{
  "n_layer": 14,
  "d_model": 512,
  "n_experts": 64,
  "experts_per_token": 4,
  "d_expert": 128,
  "d_shared_expert": 0,
  "activation": "swiglu",
  "moe_layers": [1, 3, 5, 7, 9, 11, 13],
  "router_score": "sigmoid",
  "normalize_top_k": true,
  "routed_scale": 2.0,
  "balance_loss": 0.0126,
  "balance_bias": false,
  "init_std_router": 0.0171,
  "lr_router": 0.000249,
  "n_head": 4,
  "n_kv_head": 4,
  "head_dim": 128,
  "vocab_size": 46242,
  "norm": "rmsnorm",
  "norm_place": "pre",
  "norm_eps": 1e-05,
  "positions": "rope",
  "rope_base": 3500.0,
  "rope_fraction": 1.0,
  "qk_norm": false,
  "attn_scale": 0.0884,
  "tie_embeddings": false,
  "parallel_block": false,
  "init": "uniform",
  "init_std_qkv": 0.0197,
  "init_std_o": 0.0,
  "init_std_up": 0.0197,
  "init_std_down": 0.0,
  "optimizer": "adam_variant",
  "lr": 0.000667,
  "lr_mult_up": 1.39,
  "beta1": 0.9,
  "lr_head": 0.00578,
  "grad_clip": 2.0,
  "warmup_steps": 348,
  "schedule": "wsd",
  "decay_fraction": 0.71,
  "decay_shape": "pow",
  "final_lr_fraction": 0.05,
  "batch_tokens": [65536, 131072, 262144],
  "seq_len": 512,
  "doc_mask": false,
  "train_tokens": 651400000,
  "steps": 4765,
  "dataset": "wikipedia_en"
}
Below are experts of layer 9 (counted from 0) of a mixture-of-experts language model. Rows are named router (the router's row for the expert), gate (a neuron's input weights, with its number), up (a neuron's input weights, with its number), down (a neuron's output weights, with its number) and show model dimensions 256-383. Each number is 500 + 40 x the weight over its row's rms, rounded and kept within 0 to 999. Numbers have three digits each.
After each expert's rows: a language model's description of what the expert responds to. This comes from a sample of Wikipedia text that the model never trained on.

# expert 19
router:565451476480462451514543486523516518474513499489540527496478470495557435516532593415478494478488489447507516463545503516531510496506475483500489478499526496513431502523492457513567465501487559534439508423549531463478481417537519451507456465439469516505480473474522505510518478469459510470505493575434526532553591521497518541481518502500506489498451474519541505507550483538524586552462
gate1:476571512413453532503504401528560480463561555495506585516402439545518482508454547529576437512514482498494405490507572491556501529477514470490512479535494477485425472428501466525509524542511557427523513443578515517528483461460536542542439484529473495538509465460435503507458510553520458480469362475457502465567539620567438511515412509552501558458542456534515507562503515533406510503415
up1:449446518561469550499518563460515513512516554447462549472413474500464473445448519419469484497432472484488478431490512472519544534544489536435473446494449557462500504489527498566537501452486497541537487515482525517437555519451507494517464484532502529408560497531488529492442449508490518512503542492507534558486534526433489417513490510521453617510576483468395495453529492458443483489483
down1:497483557556494459508480545488432487471582491495568550547493526555482519484432453501528528531581493543374505539416506397487538499484468474597542505442481535518481515575479445548503420482542487530536470496445442506454497584489549493522473519513525513535472438554486539508486504438477480497484548491483531471507524493456550511505484451444418568494448527490491488493557442493466509503436
Description: Connectors and words inside institution names and section headings, e.g. Department of, Committee on, == Life and career ==.

# expert 20
router:486466444545453485484517477500528465462495497521574560531494437469495455496530502467448483530492442495469506510507477546511496482522520486537486507515518452485438498521455482495493408451497472547411516397491519504431410509541524487528520496515492516470546455466523515508481553451487499493481500555588511465529523473494509520488464489525452548488409452471540506503540478457470510491481
gate1:599474457530526512553501463553548481532591484534462527484524516451595498537482517423428452486463479534467508465526469527486467462558515514504474481524485469554453476431471475502516441452500496559534454458460518551495450440500540530497463451494521424445592498493512519531477479500427519471580496560458559495589583533541434493488424515502527549484425447466469496468497489505485447506493
up1:515529453447519472514537513419473502487459537507483477586509524537448490465497517577541468558475478467494414454473496513528536536457490492582489479486535580506570536491519499453493535464560533501508534516533514498527609533500562417579580524488462544536495485536493457543520501481606458519524425449467441546499496527461499400526512527503458430530541557472523427508439496454572516589495
down1:520452557492510437500546471509502509465533454475507493515536525485475476490548546485483466529452465505466489543483512502529475499418525484525436554559485527495406528464465570495514417494558444591480384471499520489546458489518496526538468537456441543501506509546485512527403481477470581504528558558499524533524512535526531515489486525456511557469550484550547469468476512581475486557471
Description: Adjectives and adjective endings in species, medical and technical descriptions (large, small, diffuse, dilated, orthorhombic), plus the function words around them.

# expert 43
router:494486504507498435515488525481507540515467505481464509539520451542478434559612451488576553539494493527429504524508494474519491507516449465433504484531529459544500509496488508424514461514513506534531507502531476386520434484468425493489467466518488506499480501504515552447513491516461428541506473542451499527513479481483562480457515488516454461482428499435532541484533475419480588513489
gate0:512445521547515489507536426504480466582464532547494477480421436543537489538518511460572515547592531511479504599485562482534437529491519525503553549467507529548461413494506522504456470462491529545473494507450533552512470466459541593582565452479433585459494492487559528492535562487484517496457489510511542517489472573471506515525437556504539460504450495469526513488565554422494521556461
up0:517429512426547548523493469413499486493520478520493501499469516534525498492530514505458484540507530483502536584533519572518487497491531510517475497522451477501523477505430445536412475478522524561520494515533520498405470489483542532495557457513477524501546534447616488456464499545501545516515504463494504483503486540487431402537542500441556516592480496612539509511496458573457532549563
down0:544431469473422414510500567495501427487430552504457537455521509483487458454504563458518533513540520499536534545542531552481539516443491501537468554516474498447492507514555469528497540482525520506486514566554511474523608476511558515524483549473438456523501477474465483532471536504541542531569513466448487497476484497553524518540494532529561504525496470480458486536469536510456428470470
Description: Final words of institution and place names, often before a period or line break, e.g. University, College, United States.

# expert 2
router:514452478493468563490598453526503470531490491477514522589495460505471420530528470422515495539490493513470478482472468508514550529528555466482488430566517483516452525522441532526552435552460504533525521448562513453500441448522529535513480486549473523560508475503501543513459438431538457482541524525541506481505526483460555538462489455517517551551508424432513501473511541478457623512515
gate0:527476531529398541546564545500547443523500490513486439520514498558500460502491507535534549474453505534456494447477531505518508499495497519480451497534532487485461568509438453532534510489511465473525500506479500412574420512490507593512454504511483457482542456550414486512497469451504477466476603493479574478554443570437537522508487517527501514494540471512489499500472481466427536452530
up0:457551430530419418491515489474434490497445489498472530504477472503479501521465450465489500465472514472454481483483545526517529521536509551536523437527492467497505470510500476480443511546498478491504463525519452426511507481523506494521473445504534486556486556527520471559553400502523476494542467482481442497520434499486544548499456400530460576451517554529449527491468657430439488491593
down0:557458539457550452499463630463554474495514447495505453466521453536530531530487461506517488473524453452551512481504511551479502499492458443501475504487477449466465553515458513543470569503529401464524533439531442485565545586468535489535525458500574545412457462448486476464477501417495531457439509515521533471467469496499505525456430453538448497536538578526498530508482541545499484497423
Description: Nouns, word pieces and prepositions describing buildings, materials and dimensions, as in listed-building or vehicle specs: stone, floor, brick, windows, mm.

# expert 62
router:450519512477536467543403526490503442466500637484523526539482479445412482509562521467534498448519489517465515520578536531520498484525567541517506461478568506526413465529506509394508397479497496531476479399488577480440426535502507459559461479515499512496498502487525498521484486512414490466463529524546435504469551459472500474488452422455455509467495512516594476517485425521460535494499
gate0:489479511507530506484482498408476528508512572475523458470435483512441476511481543445571538500483463455466538536481479568490537559500530477530523493476542420456513532550418419491568534458571487517482513446501497489527469556524543439444592516541450489560503511403491514575450463492479466528452493494481458516486465498570489453556496443542445529494542524415574480535469486565470489442463
up0:504507494386539508455411410384451557482457472546464464484530485553489463563465556514502490472480444443450458510451509583535498594517469448505605456517515478510541554485523474576534505460467567441493546486538496544460512432527503441457518491490552476475495516486551469494558471438535498532609542470426517498501461506556475568557471539555489501528507519499515561509516586508558522495520
down0:545466516450496579500540468531573424418494473496507523543549497525560572500522578487561458493501492488541594466511467448480537451520465515533469519457529487548510493533515500549591528554537493420493500536517480461478534453574498504423426479437524484536499565510631492438480485589493436548525484436547408462527537462507493476486427536458548572437518421512480521477425494513522467511523
Description: Line breaks, heading markers and table rows, plus words naming lists and tables: results, classification, statistics, See also, italics.

# expert 44
router:546463505504491478571481515484541519521483502484535451544487451466463429542605486463520480475504395471477529477484474505501457505487474453459503441489552488456576558512478469477532491463475485537500491494513506444446400530567463519502529496534474520552510513471567468454462499431464545490519444546510443517503596493475508458498579569487511478501455498511570510469500539560483625568508
gate0:539434595552461536509482468480468514481565506486454526543508549485553510511505512478560513503476474486517517497556570403514585547522488429575552477506510531429501484555456555494578463470556545543549421500453528434476386465497455562473561403571485451539567489503473461484443473543475547464481456496436478449537428519481461552482514537582483501461475548453564438473498530469517517541503
up0:503553470451470473496513534506515492531503464498553558447461506489472499559374401446463494463481545532512507468518471562504466491510521478549530504479495466577537544441461522573469563549511426486428535513486549490459569489535500472521459514431481543497524448498461477505492498528460444509491531531569549516551524475557493493488513412512474493573535476484401476486518527489485480494515
down0:505498502495544561505545556521577509592534461425561532440525478478531544471503522567462523452485479434397531525438580471524492480517488495450501466538521534573440443466497518486477556534497433471476475440426559528489467529475467512558482488525514450460484525446530489501413493491506455468492445543461515482502535439497461531520420470506336473518529531468502550518511497525507476529563
Description: Table pipes, leading list dashes, colons and semicolons in structured entries, plus first pieces of Indian names and film titles (Ra, Ja).

# expert 5
router:457468428516517479487465526538520509529555476501545455520450478400500411593583541429574529457507462485470467441482498522538496490434473536459485453493534498513492523567480477386524439491479492532520486435502572492475428491568476512528532542541511488502529512497489479498526491471500498473486547514531520523477521409458554520504468499523461540552511396491442485543463512486516546550527
gate0:494572469547549485513467522482427454550455589422549487512515477478525415518484476466542452506503468519504506563465536537520533537478462488528522518494499590533516493512517468530496484451483549503474449463468542550511442513533483381523470468483469487536460442457522457537508410460550506486524509507521519483449534515539485561499482403437480539445486416487542499500503440480524463457491
up0:510479466469533528498426534577496543509448448425545452520506557503522524541473476537479386480500531466560482505463520448541491558522483541470482489516414545514509477475498539538527521502412541525514451518497542523543444382479544461470530541468469538563515510481461467423470493498442491533500502447489471508501463538457503493463521490452545526509481414495466408470524479465480492516496
down0:465498414484513505514498506518541569501448491481451453479458487443534565482526501532545527510551514501517534489518526532533556518446630523481523474531476508540530494481580522414485551513488516510457489624509446472496472439518428522529488546490403485456501593568595509514535490498457494524500505509513520472486492563493541471480510527483542497478526420476529514543567541460418518507464
Description: Demonstratives, relative pronouns and abstract nouns after articles, such as this, which, it, what, name, introduction, allusion.

# expert 59
router:548458458481448505573530521490556495558517529486523532560509451473485590486527509498483499485496459492464499508485509530589545465463504458535497473478499516515371544505507440409520434512485521570491566355525510455465374487503444473538519508525499421425480478516498533490521482487491532470536486514558544481515558507464541509493367481471393514537501498472571494473547513478487519551526
gate0:491455506419428469507522542507514429441504421485414436453487514499504490547594572433518459449479510461499486525426453474543437491472444398505524548473504454510452502478452476514479497548491485516460460488484522455516504522473504489526478524492505509498533486473510466481454549537514482514528479557520545491489495496520558534467458519516536499461492496458521459470576521443517471493572
up0:465542528547529472480454451464525482477498551540585483496464523484564481492490464495511505585538476491475590515506476546442505519484607506551520514599491520458520528462533518538479487452579508466535481548507435556499563496572500491532472519539459493510513484468482484573552450500533513504541514512471451502496501438548495458541510511549459481474454458541484533502494487516525485475451
down0:470517465547527462461472542550548593491511460476517545532410457510449473528480540421553540414557517586576446550514478434560512567444502435511527493466500589498538501482501478547467510471474540528577506467508548504453453496530469539414419447510548520526413481500564550515507510448512558486486493467547439508481485457495529446496510480448516553514480493523497501484467544594450547519442
Description: Line breaks ending headings, infobox fields, list items and paragraphs before lists, tables or new sections, plus opening quotes and brackets.

# expert 0
router:522430518412484473534405481493530461542544575478525495501487452478435375507486507497592531492476553480444543464442551483557533541513531488528496500440520496499396533481516523481524444534468549551487533386584541490488447478523472497498497432471460477524479456471552501481516520488505460542591505463495517502502571488504618497465451497510497505509501428536502476523526456450489543518468
gate0:533479569530497501548504536489511449586453524496540458441492424481486485468515424549465545538539492489436567446467522473496460507542510460584524497514472526483408517520427473584514498529510478449520498413579573520468455470500470512581508468538449456476551500453469510446517518578499515511551495544485472553540549510420542489518505498552501495540476466545439453511460466489417467507502
up0:484475482487504520543557552494429467521569467469476532551471504451519550486443563423518598420548584552458505464553485454452546516511426464517476492485494417475478494562457482585496508498453449583531479539519535479563484540498467463524531515520533556536546483510577556497493537595465427497407509486509501507534499495458427482491476487491473429496470506497489506487529494538545522483456
down0:490549478503477445463458437514519473494477528452555536492557468470496548487502473443497532445485539511485458478507482469477416515469530517549487492446522423518515472551479527491535504470436514504477496518452469465494508503513495512498496449518411502534443527482413528547483508492496469484460517456490499521552497509503527505463455538493493458514538541537510415469522506507496442501485
Description: Mixed tokens in sports articles and season tables, especially sport words and word-starts like Football, basketball, Pl, Rec.

# expert 14
router:471439461526398452468505492468496485536439568464538498463468487448438432582528517482495513461479570508497453501470394469507534508517509489556511448486497451524522470469436482449526399501515478518515545473493536432486473534509488534457477493514459483575477478471528556527508472462462496487540500507436542491517573447485547483497505467431480558517437455472536398504552418433515544557450
gate0:475555500476489389586424556493445491428488483545479488478515563537495483524520500499522508428455517548511492501600459464457482450443598512505492466502486558434488494485485507573533496534463465453509502467554538421526495535509572433525456534558498507524543516415436476480502389508519530531490517512487471469524546496547420534503491516606422493428490539467537466471471522494543474493504
up0:470501472500548470407485560475500475541441543458480404464521480438508509458530461480469578484492537523515534475535441471516457517456437475542494572522506526520477550542532531591545494472568463466542449526476448543460511488495529548476476486489493419528518515450503460504492470529511508571499464531503453548466567455424485562535476396479516469484452532499524546565473500521566492467394
down0:489469514512427533490481526499520528508509531452484480503484527516500547477479511589513535488477400489512490592491526490442460564506476528468614441458486509502468486516511510488427495526501506542507494485526563468472539446495496575508437505498419511494529507411441553469439549535512479530495581440536527545502519576552478497483508510549423447511528561498483503573472599569509488480533
Description: Numbers opening years or dates, often after "on", "from" or "Born:" (15 in 1584), plus numbers in score tables and sentence-final periods.

# expert 26
router:429476496435483488545496423535515498502509482563493546521529439404465435451543523499488537499524496545479457526493479568549570551581504436502484496453551525454409525512476462521550465486478461556511486412542511452481446398541485538535505516515409545492505486506523524494457536468399456499503513530495436481502606457527560463474461514464523496463450430454481525451507498446488560535502
gate0:558552437488561468529539524494525538472436511446548485540522421512588498541550452510492479443497472498497519484469498535538535581497523534476498468475546516455551534516593497493503473487492575490457455523498474565549452427483463554467457551440481550462498541473559489554461501489513512475496508562539412544523510442508514402514467524517476540536476424500507489437498545535538481489430
up0:450591534549473454454461574541508483471529471531508502519436535489507536557487453535503482485508535459543475470518513443535502492462521454457526540500467510477457454468475475473516524525425551473566566453504499466525471526531509516605512512497496512426517506502482467537518439491491525448482462463432465504464527525570449469468475459529501576447488467502511529457540410552465506561529
down0:509514482449414510465445494476568458434500439551505527606492524537531497466450492471510472547492561478569514548544516512476532467479489464511563466516549499471449520546509524468498549481466495449505541389455503429468494484588495463448534527472570484526524500517524458521473513497507469552519529474469524536558491456497418507476487541490523557477567496457536500466523558518468490518543
Description: Ordinal and ranking words such as first, second, third, 1st, final and top, plus scattered mid-word pieces like l, st, th.